From a checkpoint of a small mixture-of-experts model trained on Wikipedia: 4250 steps.
Below are experts of layer 12 (counted from 0) of a mixture-of-experts language model. Rows are named gate (a neuron's input weights, with its number), up (a neuron's input weights, with its number), down (a neuron's output weights, with its number) and show model dimensions 0-63. Each number is 128 + 24 x the weight over its row's rms, rounded and kept within 0 to 255.
Before each expert's rows: a language model's description of what the expert responds to; "gets" lists some tokens that make up at least twice as much of what it gets as of all text. This comes from a sample of Wikipedia text that the model never trained on. Tokens count by the router's weight.

# expert 6
What it handles: Spaces and digits at the start of numbers in tables and measurements, capital P word starts, and prepositions like between, from, due.
gets: " ", "1", " P", " from", " p", " of"
gate0 [118  86 127 112 108 119 131 180 131 120 151 118 127 132 129  99 142 120 133 134  48 147 155 112 140 117 124 105 162 112 146 133 127 145  96 206  84 160  98  79 116 141 108 141  97 123 164 127 140 115 122 153  82 120 111 152 117 107 114 130 154 118 141 101]
up0 [141 106 156 134 129  64 109 146 131 115 146 151 164 146 144 120 158  99 168 137 149 120 159 153 174 137 137 156 125 155 131 127 142 150 113 158 107 107 121 104 128 147 150  64 169 115 135 150  81 166 140  93 103  98 150 111 139 106  87 173 103  94 147  96]
down0 [134 122 158  90 139 118 148 147 114 103 162 116 166 100 107 124 169 105  85 108 112 132 135 108 175 155 104 120 156 144 129 127 119 115 135 163 158 157 159 121 136  96 129 151 101 166 140 167 137 114 121 129 173 161 154 134 140 179 148 115 133 136 109 128]

# expert 31
What it handles: Blank space tokens in table cells, R or r word starts (route, risk, Reception), per, and en dashes in year ranges.
gets: " ", " R", " r", "R", "|", "–"
gate0 [141  92 144 106 121 142 144 147 157  91 186 173 102 114 110 141  83 136  87 152 122  79 187 137 132 103 105 139 141 130 125 132 131 119 146 165 123 191 129 128 101 120 128 132 124  98 149 106 203 146 161 123 129 148 132 112 112 110 127 110 164 147 109  78]
up0 [159 109 137 134 122 114 122 112  91 136  95 158 151 115 128  81 152 134 162 150 128 123 162 111 171 171 141 113 118  98 143 117 121 125 176 119 124  81 144 128  82 130 144  99 156 134 133 159 115 126 121 108 107 100 162 119 152 177 101 124 170  86 167 142]
down0 [113  61  83 154 135 135 130  98 123 114 165 161 159 131 143 117 121 131 114 108  88 126 120  99 125 147 111  98 144 141 140 105 114 138 147 144 148 123 181 118 128 119 119  90 147 152  95 132 144 140 121 135 122 130 213 129 149 121 118 128 144 134 131 163]

# expert 24
What it handles: Line breaks before tables or lists, heading markers, table header words like Votes, Notes, Ref, and digits inside statistics rows.
gets: "\n", "%", "3", "4", "D", "5"
gate0 [134 143 141 117 167 124 121 167  99  99 140 137  86 121 163 132 108 116 146 103 139 148 166 147 120 159 126 125 135 116 150 129 140 130 129 146 147 169 113 142 163 122 158 121 115 115 167 103 144 109 137 109 129 119 108  98 139 123 142 133 134 112 136 163]
up0 [139 103  71 147 138  90 137 133 116 119 121 118 148 124 127 137 123 128 118 159 148 129 166 120 171 164 128 145 104 158 108 112 125 152 117  88 152 126 137  88 142 177  96 128 129 122 109 214 127 154 170 129  99 108 124 170 142  91 128 136  97 115 153 140]
down0 [125 141 141 114 181 105 155 130 124 126 153 137 161 107  96 145 127 141 117  88 113 157 148 133 113 150 141 144  90 141 121 124 119 136 132 122 106 138 104 130 126 154 142  94 140 120 129 122  81  98 125 117 100  96 122 167 141 161 156 141 132 170 115 125]

# expert 4
What it handles: Pipe separators late in table rows after numbers or names, semicolons in number lists, and pronouns like I, we, Me.
gets: " |", ";", ":", " I", ".", "|"
gate0 [142 142 146 116 110 156 116 154 101 121 147 160  97  81 147 136 107 141 107 150 144 130 133 114 131 153 105 158 132  84 171 123 111 133 129 162  76 139 106 105 111  91 140 138 125 135 134 109 104 116 126 102  99 140 111 129 121 101 116 118 184 145 125 109]
up0 [147 111 139  98  90 110 123 120 144 130  95 206 137 122 124 129 115 149 145 152 114 101 154  97 155 118 108 165 111 117 133 135 105  88 122 124 130 132 151  94 112 133  93 100 179 138 100 152 125 135 117 108 119 118  96 150 129 127 109 186 126  69 156 127]
down0 [118 141 149 112 154 153 138 123 117 132 150 116 141 138 157 133 144 189 140 103 115  93 119  99 139 113 117 145 135 104 140 161 154 102  85 110 125 100 154 164 101 117 148 150 124 103 117 127  90 139 123 118 104 152 144 154  94 119 176  97 127 134  99 122]

# expert 13
What it handles: Commas, and, or, ampersands and closing parentheses joining items in lists and clauses, such as Pitney, and Van Devanter.
gets: ",", " and", ")", "-", "),", " or"
gate0 [135 142 144 127 133 147 113 189  94 143 134 141 110 105 107 136 139 119 139 146 128 128 112 117 123 133  98 117 149 121 160 130 145 119 161 166 121 117 120 109 112  97 109 132 131  76 171 123 172 140 128 128 127 110 112 124  92 137 137 132 125 125 149 158]
up0 [183 136 139  93 120 131 112 133 119 161 112 137 150 174 133 128 116 111 145 120  98 122 148 105 143 125 162 153 144 181 156  85 138 134 135 142 136 151 154 121 118 122 125 153 111 118 126 173 118 127 101 120 133 134 117  95 134 138 147 164 122  60  68 165]
down0 [144 124 120  86 161 116 137 136  96 131 155 118 150 142 172 139 104 110 121 107 111 141 119 148 152 176 136  89 148 152 139 148  80 148 128 146 118 149 140 128 143 121 158 152 147 144 140 115 120 121 139  92 139 128 143 136 160 120 165  98 134  78 115 149]

# expert 20
What it handles: Capitalized words in names of organizations and titles, like New, World, National, Association, Government, Board, plus the leading 2 of years.
gets: "2", "0", " New", " World", " National", "er"
gate0 [ 99 106 136  71  98 154 116 147 104 105 148 127 135 104 110 148 132 148 131 148 121 115 173 116 151 138 139 123  98 105 151 146 130 135 129 144 138 171 162 116 100 138 118 168 147 110 157 137 110  93 112 159 121 125 150 117 157 119 108 168 133 157 113 122]
up0 [125 136 125 118 108 102 126 142 112 108 134 142 139 145 128 107 142 129 145 148 179 155 107 127 153 102 109 123  86 127 165 106  94 111 138 148 120 111 103 106 154 116 117  89 144 135  68 194 125  96 133 137 133 130 126 114 155 121 143 139 127 150 106 134]
down0 [139  79 141  90  99 105 129 117 114 149 128 110 131 158 107 137 104 139  93  83 162 123 128 123 130 128 166 134 151 119 133 128 170 151  98 119 124 169 112 130 160 127 119 114  89 130 148 137 107 127 137 136 119 106 117 157 133 128 161 111 129 115 156 137]

# expert 9
What it handles: Month names in dates, compass-direction endings like north-west, and closing pieces of long words such as phys-ician, pandem-ic, approx-imately.
gets: " ", " w", " June", " July", " November", " April"
gate0 [122 122 109 140 128 143 123 157 115 130 120 156 105 101 118 112 124 136 129 118  88 112 151 113 103 132 139 178 161 142 138 104 122 127 132 149 113 133 115  93 143 131 159 117 122 143 157 130 131  84 139 192  87 136 112  83  98 113 110 127 107  99 125 109]
up0 [155 110 133 167  90 143 162 137 125 121 140 135 147 145 127 136 147 154 131 183 125 155 182 127 138 157 124 141 117 130 174  95 126 141 162  90 131 107 141  99 113 124 127 130 139 123 119 109 107 129 114 153 118  87 122 100  92 114 129 144 127 117 114 173]
down0 [134 103  98  60 109 100 143  95 123  93 130 132 106  86 154 109 102 100 145 100 141 140  73 148 130 136 153 186 150 164 131 140 117 159 147 133 131 130 109 125 118 155  87  94 146  93 109 101 123 131 130 159 135 120 137  90 157 130 166 169 131 114 124 118]

# expert 11
What it handles: Sentence-final periods and line breaks, heading markers like == and ===, closing quotes, and capital V in names, such as X'V'III.
gets: ".", "\n", " V", "==", " =", " =="
gate0 [172 133 116 129 118 136 145 138  99 120 143 151 163 120 152 156 114 128 151 107 109  92 130  76 142 146  86 152 100 103 147 131 146 122 133 159  92 144 112 135 148 152 107 138 133 142 152 185 112 154 116 110 100 108 104 149  86 151 176 146  99  83  78  94]
up0 [123 133 131 164 132 129 139 128 117  92 126 137 139 127 113 166 104 128 149 161 115 138 123 108 178 104 133 119  94 143 134 145 133 116 116 120 157 122  85 122 130 157 182  95 152 130 126 141 128 121 128 150  79 136 119 133 111 120 115 113 137  76 132 142]
down0 [125 142 164  88 135 156 119  81 132 112 139 123 130 119 124 127 135 115 151  78 168  98 118  95 139 123 158  97 125 168 141 119 113 160 148 125 114 135 138 122 134 104 100 105  88 115  96 130 165 122  96 110 156 167 140 112 133 121 130 136 163  82 122 145]

# expert 0
What it handles: Lone first letters of words, mostly lowercase or capital consonants, split off at word start, as in M-owbray, H-itler, m-achines, l-ived.
gets: " M", " H", " m", " L", "l", " h"
gate0 [137  89 160 135 138 137 106 186 124 115 118 167 115 116 154 118 111  89 122 111 119  95 190 122 162 148 155 137 146 140 119 153 131  93 157 143  85 173 138 123 150 125  95 112 150 143 163 143 151 148 136 108 150 142 133 140 137 104 103 124  76 144 172 123]
up0 [168 127 119 108 139 130 112 104 152 122 147  61 143 127 120 130 138 143 151 153 123 109 157  98 145 118 114 129 151 160 133  98 170 147 139 142 146 125  99 101 111 149 170  96 112 152 128 176 119 160 109 135  81 116 152 105 104 124 126 160 153  79  81 124]
down0 [156  90 124 145 133 117  80  96 123  71 151 115 125 148 119 144 124 146 120  96  83 135 147 125 124  93 178  53 107 136 157 134  94 183 101 126  67 144 115 129 158 125 123 135  87 133 128 164 141 139  89 105 144 114 144 148 168 142 147 109 149 127 135 104]

# expert 25
What it handles: Prepositions and conjunctions after a noun or verb, mostly of, for, on, to, by, when, as in status of his.
gets: " of", " for", " on", " to", " by", " as"
gate0 [177 163 179 124 119 139 127 163 118 106 141 139 136 114 151 147  86 134 164 144 114  95 127 131 105 130 118 129  98 121 146 156 145 110 123 130 139 163 127 133 121 118 131 156 120 124 111 139 174 112 133 147 117 128 125 131 114 112 101 163 122 124 162 184]
up0 [157 131  87 136 142 114  96 119 131 121 130 118 133  91 121  59 134  93 159 183 101 103 112 130 116 127 131 148 131 165 110 114 148 153 137 146 136 153 126 115 156 114  84 123 129 118  85 140 123 150 125 135 115 138 183 100 176 132 132 121 134 130 116 169]
down0 [163 146 152 125 195 147 123 147 115 132 146 105 127 164  92 141 121 129 151 117 100 123 107 141 114 146 168 109 123 154 138 149 113 154 143 155 115 144 109 125 121 133 105 153 111 144 148  97 120 111 108 141 102 141 130 109 123  99 143 146 104  94 145 175]

# expert 19
What it handles: Lone capital letter starting a proper name, often in tables or taxon lists, such as S in Sigma, G in GitHub.
gets: " S", " C", " T", " G", " F", " N"
gate0 [105 116 140 145 133 136  93 113 133 105 147 152  84 101 156 138 127 144 129 175 124 114 174 119 174  87 124 111 113 145 126 113 129 129 138 106 124  91 166 113 131 134 120 121 135 113 157 114 163 155 132 125 128 139 126  90 122 109 110 117 135 146 115 159]
up0 [153 144 111 118 103 117 100 139 151 135 153 153 145 139 133 148 169 110 154 196 136 136 135 159 170 151 150 134 137 171 121 106 138 118 130 143 128 127  94 140  94 113 131 139 130 140  84 149 127 113  93 162  96 111 139 138 181 155 168 139 115 136 117 172]
down0 [132 114 131 107 103 133 134 139 137 148 142 110 134  89  90 100 138 175 122 132 141 120 144 113 127  96 159 200 141 141 107 169 115 130 142  87 145 129  67 122 132  76 129 147 145 116 120  96 160 145 132 140 105 104 137 128 101 111  93  82 131 119 123 158]

# expert 8
What it handles: Verbs such as was, is, were, has, had, been, plus to, a, with, not, usually right after a sentence subject.
gets: " was", " is", " to", " a", " were", " with"
gate0 [169 136 125 113 130 108 183 163 109 109 155 141  83 119 107 132 116 162 145 160  89 157 154 114 101 116  74 148 151 130 148 125 151 109 127 128 138 178 143  96 152 147 109 142 111 100 152 138 167 135 146 130 156 138 112 125 114 123 125 137  97  84 128  96]
up0 [139 119 120 146  86 156  90 125 115 148 131 187 140 125 133 150 171 100 176 135 100 102  83 117 133  94 124 174 139 121 148 139 105 116 142 144 121 132 164 143 124 105 188 108  95 144 115 137 111 126 128 141 105 115 113 119  98  97 103 161 103  73 166 158]
down0 [101  99 134 153 188 158 124 122 120 138 152 100 128 152 177 127 139 146 107  73 106 143 111 131 123 120 156  74 158 178 126 140 128 157 148 135 121 142 118 142 135 152 112 168 111 122 139 147 135 110 132 109 123 110 120 162 156 105 165  83 159 123 107 110]

# expert 15
What it handles: Words of time, order and degree such as during, until, late, early, most, more, first, near, plus the in prose and mid-word verb pieces.
gets: " the", "ing", " part", "′", " during", "ed"
gate0 [104 119 127  84 128 137 123 178  64 120 161 156 111 122 114 140 122 137 111 155  53 154 144 151  98  96 135 152 157 116 131 119 159 123 115 124 137 122 173 132 104  85 112  99 135 110 171 158 146 135 110 109 106 162 115 183 135  89 123 144 112 118 144 107]
up0 [157 121 147 161 128  95 136 112 113 120 160 146 143 131 139 128 108 112 184 134 128 136 108 115 150 136 158 156 111 140 161 125 149 164 123 151 129 163 137 171 137 133 154 132 150 113  62 139 146 142 129 128 104 153 102  96 134 113  95 135  97 104 133 122]
down0 [142 140 150 150 166 117 122 156 140 116 108  97 145 146  91 130  93 112  63 107 140 110 157 146 146  88 144 100 139 180 124 127 122 115 103 105 115 147  78 103 117 100  80 100 111 126 156  90  96 175 137 143 125 134 162 187 131 148 126 152 151 144 129 150]

# expert 28
What it handles: Opening consonant piece of a lowercase or capitalized word after the, a, and, such as b in batch, battle, Ch in Chris.
gets: " b", " W", " B", " f", " Ch", " v"
gate0 [123 113 109 127  91 158 128 163 133 116 171 153 100 137 129 162 139  97 135 135  96 119 182 115  97 139 127 119 134 149 119 132 155 146 125 139 134 162  98  98 117 143 142 130 122 103 164 155 114 136 138 155 118 109 111 131 139 157 123 164 123  99 112 114]
up0 [155 139 118 115 115 119 170 163 159 169 185 128 156  88 122 129 120  89 157 149 146 140 104 135 163 103 125 136 160 122 149  75 131 140 149 124 145 144 143 146  83 157 144 110 157 142  77 181 156 150 137 161 119 129 122 129 158 130 165 134 127 138 117 102]
down0 [124 143 114 111 178 103 125 111 110 154 146 136 164 106 143 134 101 153 113 136 155 130 109 125 123 115 117 102 142 141 120 139 150 105 108 116 120 186 136 125 135 154 156 137  94 117 102 125 157 132 134 141 159 159 116 139 107 102 166  77 114 120  59 150]

# expert 2
What it handles: Middle and final digits of years, times and scores, mostly in tables and dates, such as 19'9'0, 18'8'3, 1:2'6'.96.
gets: "9", "0", "8", "1", "2", "7"
gate0 [104 110 131  88 127 132 138 150 141 146 126 125 111 151 162 119 146 109 138 112 106 124 187  98 153 113 127 135 158 171 134 120 105 112 138 173 105 163 154 121  84 164 116 163 127 103 167 143 152 104 117 121 129 111 157 144  74  82 109 128 137 135 122 105]
up0 [132 129 126 144 114 144 112 129 177 134 134 133 137 129 194 107 151 112 120 163 155 140 146 131 152 130 127 152 125 158 172 126 166  97 107 125  98 110 127 127 102  85 126 105 126 120 116 166 120 149  99  99  92 168 135 101 136 120  94 110 128  75  97 142]
down0 [149 143 168 104 138 122 122 114 104 191 122 116 145 126 168 129  93  83 110 102 107 117 144 118 112 109 132  67 169 134 142 160 138 157 140 113 135  76 177 176 138 139 122 134 147 102 143 138 149 145 124  92 156 115 145 111 106 107 121 162 109 138 105 149]

# expert 5
What it handles: Word pieces ending or continuing personal and foreign surnames or given names, as in Osayi-Sam'uel', Mor'era', Le'ah', Pad'ura'.
gets: "a", "i", "o", "an", "e", "y"
gate0 [119 110 103 138 122 147 123 175 130  89 159 147 132 137 111 107  99 117 116 164  97 137 162 139 128 100 149 123 137 133 141 138 136 166 142 117  46 127 162 123 123 132 112 145 134 113 143 125 152 108 122 120 107 161 138 113 130 110 106 111 107 144 182 134]
up0 [136 119 139 117 101 119 124 114 145 125 153 104 150 114  96 171 123 144 179 161 112  85 123 110 140 130 126 160 115 136 113 140 129  94 125 140 133 113  92 124 121 126 155  84 129 113  91 152 134 111  90 121  74 141 115 168 102 133 162 130 124  92  89 110]
down0 [147 103 144  90 146 163 128 184 110 112 113  83 127 154 127 108 150 156 119  83 156 153 122 150 135 129 184 138 139 143 124 168 172 147 134  99 110 134  95 163 140 126 100 135 147 136 121 107  77 118  96 127 132 163 152 145 179 124 176 134 118 124 115 153]

# expert 14
What it handles: Mostly the preposition in and In starting sentences, plus colons and list dashes in taxonomy or See also lists.
gets: " in", ":", " c", " In", "In", "-"
gate0 [118 160 113 129 139 124  83 177 136 120 122 171 122 111 119 161 123 101 149 124  94 141 112 132 159 147 106  85 125 115 127 100 136 137 135 162 110 142 122 114 145 125 128 160 123 112 157 102 143 164 140 161 109 117 112 120  94 149 137 109  93  95 136  81]
up0 [132 105 111 146  95 132 144  52 138 153 132 139 126 159 146 155 116 109 108 153 145 140 129 134 134 145  85 116 121 178 115 154 150  97 125 143 182 129 142 105  94 132 144 103 156 112 100 139 117 131  99 159  73 163 161 125 141 116 147 120 137 103 108 132]
down0 [106 136 174  86 167 135 152 120 123 154 121 156 118 135 126 144 154 161 142 117 140 105 130 153 139 116 172 119 134 175 153 178 104 144 113 108  73 128 138 129  98 135 158 100  92 138 130 132 148 122 124  96 140 193 154 114 119 106 116  93 104 127 126 132]

# expert 17
What it handles: List dashes and line breaks before infobox fields like Label: and Full name:, and section nouns such as film, career, work, information.
gets: "-", "\n", "ing", "ation", " film", "ations"
gate0 [140 123 126 105 107 156 151 130 137 122 125 166  99 156  71 133 158 105 106 118  59 104 152 114  98 126 110 137 151 115 149 129 148 169 112 156 157 162 139 117 119 130 132 159  86  37 161 140 136 128 156 121 113 123 147 100 175 109 125 145 128 144 129 140]
up0 [128 147 154 135 121 107 152 127 131 125 119 125 202 151  88 120 131  68 175 150 124 149 151 131 140 101 111 143  63 161 143 119  96 115 131 106 142 121 178 123 119 135 134 107 172  97 108 131 163 110 111 160 132 106 101 113 120 117 164 133 113 112 108 134]
down0 [114 164 144 126 157 137 125 144 115 128 134 165 141 111 138 128 109  98 104 109 174 158 129 113 123 135 122 133 176 103  98 105 148 170 150 128 148 126 144  95 142 104 146 119 157 109  76 149  79 141 139 121 144 107 122 115 106  88 189 150 169 136 127 156]

# expert 27
What it handles: Past-tense verbs and -ed endings in biographies, such as released, began, launched, plus he/him subjects and numbers in sports stat tables.
gets: " ", "ed", " he", " He", "3", "1"
gate0 [140 120 130 135 137 152 155 132 122 130 145 141 114  98 107 146  97 104 181 110 128 116 146 134 121 109 156 180 129  81 132 170 138 141 155 116 151  98 137 118 126 136 148  86 126 139 143 113 137 105 138 139 121 111 154 109 168 162 104 111 142 144 127  93]
up0 [136 145 106 121  94 115 111 122 118 148 128 187  94 124 129 113 107 128 153 140 124 111  74  94 172 124 104 108 138 149 116 128 114 125 150  93 104 172 151 148 121 109 109 155 128 104 104 140 133 159 128 120 102  95 101  87 121 118 141 118 117 110 157 124]
down0 [147 126 146  90 128 149 129 169 130 157 124 150 166 131 163 113 104 165 124  95  96 145 120 170 107 127 169 155 108 138 151 154 146 141 142 112  85 182 148 104 144 120 103 108  99 102 160 145 123 141 131 145 159 126 135 140 130 129 169 104 153 113 106 142]

# expert 7
What it handles: Word-initial prefix pieces like sub, dis, trans, inter, plus compound hyphens (disc-shaped) and digits inside numbers or formulas.
gets: "-", "ro", "3", " sub", "f", " dis"
gate0 [140  99 152 130 122 123 125 113  91  85 133 120 124 140 140 135 126 108 138 128 123 120 126 124 110 123 128 123 147 153  87 162 158 118 155 131 123 105 141 138 122 136  97 133 126 123 153 163 132 118 132 115 107 147 162 148 140 146 104  90 144  97 142 120]
up0 [123 169 119 121 120  99 123 102 108 142 135 140 140 104 125 157 141 120 123 115 108 144 119 100 167 143 143 120 129 138 133 115 162 131 144 149 128 110 103 115 108 168 137  80 141 129 115 164 134 160 109 157 128 135 144 114 142 175 108 105 107 122  77 155]
down0 [ 76 130 119 119 150 126 114 114 100 134 195 142 196 117 148 112  86 110 124 114 120 145 146 116 154 118 174  98 110 129 141 115 101 168  79 138 147 129 117 109 151 142 164 118 135 148 125 141  72 148 109 115 149 184 140 114 143 118 163 145 150  94 120 131]

# expert 12
What it handles: Line breaks and pipes that start new table rows, section markers, and word-initial pieces like Le, Pro, se, de, especially in election tables.
gets: "\n", "|", " \"", "==", " Le", " se"
gate0 [102 128 155 110 127 175 166 122 125 108 132 176  98 133 115 138 105 112  94 132  96 180 165 106 115 146 119 181 110 140 142 146 188 141 128 148 111 138 122 156  89 117 170 116 146  67 153 141 108 118 117 132 136 138 150 137 131 103 143 106 132 130  90 108]
up0 [164 131  97 155 120  98 123 126  98 154 120 146 111  99 131 126 121 159 155 174 125  94 157 137 182  87 128 146 103 171 163 112 110 155 104 100 123  69 148 126 130 175 170 114 105  94 104 146 116 174 137 102 100  92 115 128 116  83 127 107 143  81 144 137]
down0 [108 116 174 126 124  95 118 112 118  91 166 146 113 157 141 100 136 167 144 154 130 132 131  94 131 105 136 122 145 134 100 151 141 153 111  85  85 120 156  86 113  94 169 136  96 112 127 120  91 135 133 128 126 128 131 101 117 163 147 127 155 156 124 160]

# expert 10
What it handles: Pipe separators in table headers and election or schedule tables (Opponent |, Votes |), plus place nouns like School, Road, Stadium.
gets: " |", ")", " Sh", " School", "3", "s"
gate0 [122 109 100 108 141 137  74 201 113 139 154 113 133 162 128 168  99 126 137 119 122 138 161 133 155 131 149  77 162 110 159 120 125 119 131  91  60  95 117  93 168 145  95 142 151 140 161 117 136 137 125 114 102 136 164 114 133 114 133 125 169 119 178 128]
up0 [151 119 118 128 128 111 117 110 187 141 105 137 123 154 117 138  94 115 156 190 132 136 146 153 146 127 150 184 105 166 143 109 116 122 143 126  95 115 127 130 128  99 196 105 130 101 127 161 120 140 156 118 129 132 110 142 147 168 131 122 144  91 167 146]
down0 [151 109 131 117 109  97 149 105 124 137 110 103 154 159 116  85 118 130  94 104 166 111 145 142 108 125 118  83 121 136 109 153 124 136 152 144 127 156 171 121 119 109  94 119 130 111 143 108 156 209  96 136 125 162 165 126 133  97 145 160 146 129 100 165]

# expert 23
What it handles: Digits inside ordinals, dates and table numbers, such as 3'5'th, April '3'0, number words like three and five, and capital A or O.
gets: "0", "2", "3", " A", "5", "4"
gate0 [149 144  90 123 129 143 105 145 143  84 125 185 108 137 121 109 150 156 133 184  95 113 162 169 126 117  84 125 126 129 104 126 140  99  96 121 116 138 127  85 121 121 115 130 127 127 131 105 134 108 140 135  91 136 111 124 113 112 107 158 105 114 124 101]
up0 [189 155 100 129 102 111  91 129 134 143 163 145 146  77 151 147 107 132 119 135 151 115 138 100 158 122 147 143 100 155 144 127 144 118 118 101 123 123 132 110  91 130 124 124 126  98  98 128 155 140 115 138 114 117 133 138 113  79 161  93 117 105 132 164]
down0 [127 168 161 132 130 137 124 132 116 126 132 170 159 147 144 168 122 129 128 144 136 164 163 131 127 135 118 152 108 129 119 155 144 154  98 176 119 129 115 116 109 125 113 138 104  87 128 118 117 143  97 162 100 114 182 117 173 162 116 112 134 143 109 123]